Experts of a small language model: 33.5M parameters.
Below are experts of layer 5 (counted from 0) of a mixture-of-experts language model. Rows are named router (the router's row for the expert), up (a neuron's input weights, with its number), down (a neuron's output weights, with its number) and show model dimensions 0-223. Each number is 128 + 32 x the weight over its row's rms, rounded and kept within 0 to 255. Numbers have three digits each.
Before each expert's rows: "comes after" lists some tokens at least twice as common just before its tokens as in all text. This comes from a sample of Wikipedia text that the model never trained on. Tokens count by the router's weight.

# expert 31
comes after: " |", ",", " in", "|", " (", " United"
router:118129179109156118074099165120095104092093111209076118089137086116146120194128135135112134155169114113098139130124138056114142122120144138123132162143068058157158126107106167161153149145177077190092110119127145133146097184116142146204123082127161190152148152191133063086132140113088177149131100156140167049137126102115157123096091175091092156086122106151114170114138134074181140092122139156127154075165149156143142146134136109114100116110144160117192162119072154099096079193119152143125064118140114097168115099155146114058123084155092128106116156158115153131142158132094084091105092064172111167131139187191122115105097060109183145086116138080118116125149136116182097152150
up0:145129127078142128103154100148129151117116125159113137148117109128073149167082057209065094107183128176126116085073165082115147076106163121101120139166162091153116159136144146155106123177105096133111139131087175170118139122159183115135145127136165152134096108063153096146158104167135197047084082101112113043133169072081174108081109102129119069162120117117116135143107170148164158091117106115145184150171144133113105157165117120071089136079109162068118154156130155148139122110122177104126138137109129157165175136134110123053072098168137126146196157170149149105203190127173121111107095135142145095157136094131081141130122147115100145139126106141091199127145150099107162203172
down0:178147052116111116136172179170123112102143025111097093122101146084164144153115131125081141088123121123114073159074152206173156164145095140095177137092158154088124156134062144075134118145088127124119104159102067132158102133140110110138159146174159142138092135118120148113175150140180097115176174068128140100102125150131121145127132085145144143157090126076146125116099128161154122131111180186145105131071110125164221101154096177175101150112143149071206137201142130124122096145174131136037153106167171085157113128179166102054064109095118106140147120173088120106132139129148159116123145102128158143148099125132129075120095198094080143145113129103095110086140155145125106122121

# expert 55
comes after: " ", "–", " |", ".", ":", "201"
router:115104176095148131145126134114144064116114113212127123104176139147171131205168184179129127147118132137121124104165152062112138129170137148107088179150066039204117096110155120107147177116158085182140138110148137059091097141080134133155111117118139172130096143189156094126103152092063170119110108107141176057124111151107180110134078168074099108096116145184126176115104070084153153087094156085138130131173149125108117151117173174110127130137119164142108183158101140140136100147115158135111109110145123114170139146161143086080123154150112105101096151109080192173192124068066086102109122122170121171148164129139051119080124101115145134081178103083141124123135136131157168122125
up4:156128095168142113208126164165112134147156105159128135055067133160169109127094165138188103095117129102119114150149132092115103158170071169083123144142126106134133167117163132157133109136105108147121140123078101154078163112076080135179074119116159075174088134132136129098139110048139056118115150145143213115157186113135074146140069089119138061110111099151162163096106150105152107132148174130174109097060109129144171127118082164176127115116076152183106130127120141049070114140086160098101117169136156110109141193125139101208144132142100076125069136102124144119117104181114125140158119127090117143139115144176116171156103145073175095081146120051136050135133139130127152157126
down4:111120167116090100141165121096091145177141107111128147108140143110102111119137117114092155089122147078161148130139126143186186122185110129180097176152135090144079077156067114130160090087125153127148148141134161093108162087157181191139192147111077148097118112071122116144101092146060020167167137068054145122187129136172152119150184142138092119119088130138117049138128135116145144087071109134090133111087131127138102131121145083105122110131130099141096158119171126082102177158148133104170078181098160201169108115161163163108136164151106130157132151151106113130163165102139139127144177092070105145126155161093191147088167068143124138120086095105136188162170102137059127142081

# expert 53
comes after: " ", " (", " −", " +", " U", "′"
router:173159121131142131117100161095101068103118126222130143119163087163172097145157150157092129134095103160132091150176153059109133122150084132075117157149111043193109116079116133126157135137204092205112102104135101114101109153059147137183135135124139138166166141180165053065129149080096194135112147125093176096139133170097169137110097150113077130088144122163138135104152062072165140099085126153110121083200140144136129129101164136155114096105127146109110178110119117163136105185173178139119065127160103098168133101148123111122085112136129118132105154181112124121160102085048077131087118141164143150125133180139073116107157083115192155085141085114133113124137159128162121100137
up2:151070149191153155121115162150119140159139118125129172153100119130094076109158127151136192136130163162154143119097112062143139150152081108126162127141096104140104111123144089149123152122134096133140134130144139106115144115168113083122105100100123140122152156153131077190128197071154089063106065154105220132161143204091145139047160124141112141100153128193148094040139152070144063152105136177117090121174140076179132086134080173091121139151100153159123081148108180121124188082123124093158167135135135098191092126129107148122083135112161106120094113113119121134168104121100084181087130106172060145155147113132168103097118087129130178163139174180085087074103104127180173145096
down2:154130117105154107139171093105143126145112098036156119151201189184101158145092109113125152140123091115150120103127115200131107059049121098082124058144108138210119158111124111109143121102074152158160161166146075089096101142155172108177189148144159144066078108156112159116087115125098108097100156117145118175153118071166132107069059093136179125122086158170106104109120081154136165170130149125097180117098167116141154115129083164113095131142118205107086109084138113129085122139104110105099079121155087097147148187160184153131075150093089155132123134148139120171114143135144183196116146141166146138107150126090143107178106107153125165083075162170118160169119125097131125112155

# expert 49
comes after: " ", " on", ".\n\n", ".", " |\n", " during"
router:124123083132134107087151183114124061150111099167070103136139106196161142141151150123087122157137081115146090147135153086122198153129114182143087121154069102226142120117123121163149156149158107173112162117138131137129115120113152119153105070127120142150121165194176100138117167180101152162155146118114190066096074111083164128125114145122083117084111138139084127127088048111108079115122212119156102109177173197117161138115156126135097109127141178149180161165115145108100076189126101096132098144179082053193137129130159047114120106154120098122072131124177149115142102124062064134087105145136109128191139111148077101125175107110124133135128124133129133141120185121097111137165
up2:133122104116150128091094148108099089142146159140166130176153145110188143122088125195135126160156101107128124096142143098118110153145127138112102094105098116168137131150122053128111107144128121113171134141145096069102128178134143143135082137079115151143113156130102142179134175174113145089165179126114098029092081119129133140137094089088092107106154150131076183145112047150147116107093154090170114083092156141115171093191111162153145102142196142155163157137113133115144072131155081124201110088162136076124126155113115074091158102152174143102115145060110145110106158168125171219173160127147136135149145090143094133093138114160092163062118124083126168105150202123017096107184
down2:118144177142105113142137109147138106121098095073160124104164119119126125143132137078093164099112165127123151080173153239137153102151145134087136089141140205088137120118140087077121146156072178130154068176099179108091051080074172104066140132091135160122150080109154157091144100117075155108155153107078144167172159069147087179122101136149095076175115162124255100135128181109171154119148105146122122103105117150140149149142135094126146132131084120132106124091091157163156176112185137184065140153079125142124180089149147158128087111126132165140138115120124158161147115078117085092138145146161084106166119149158091147131125115177094134126199114107109097095124084155106125125112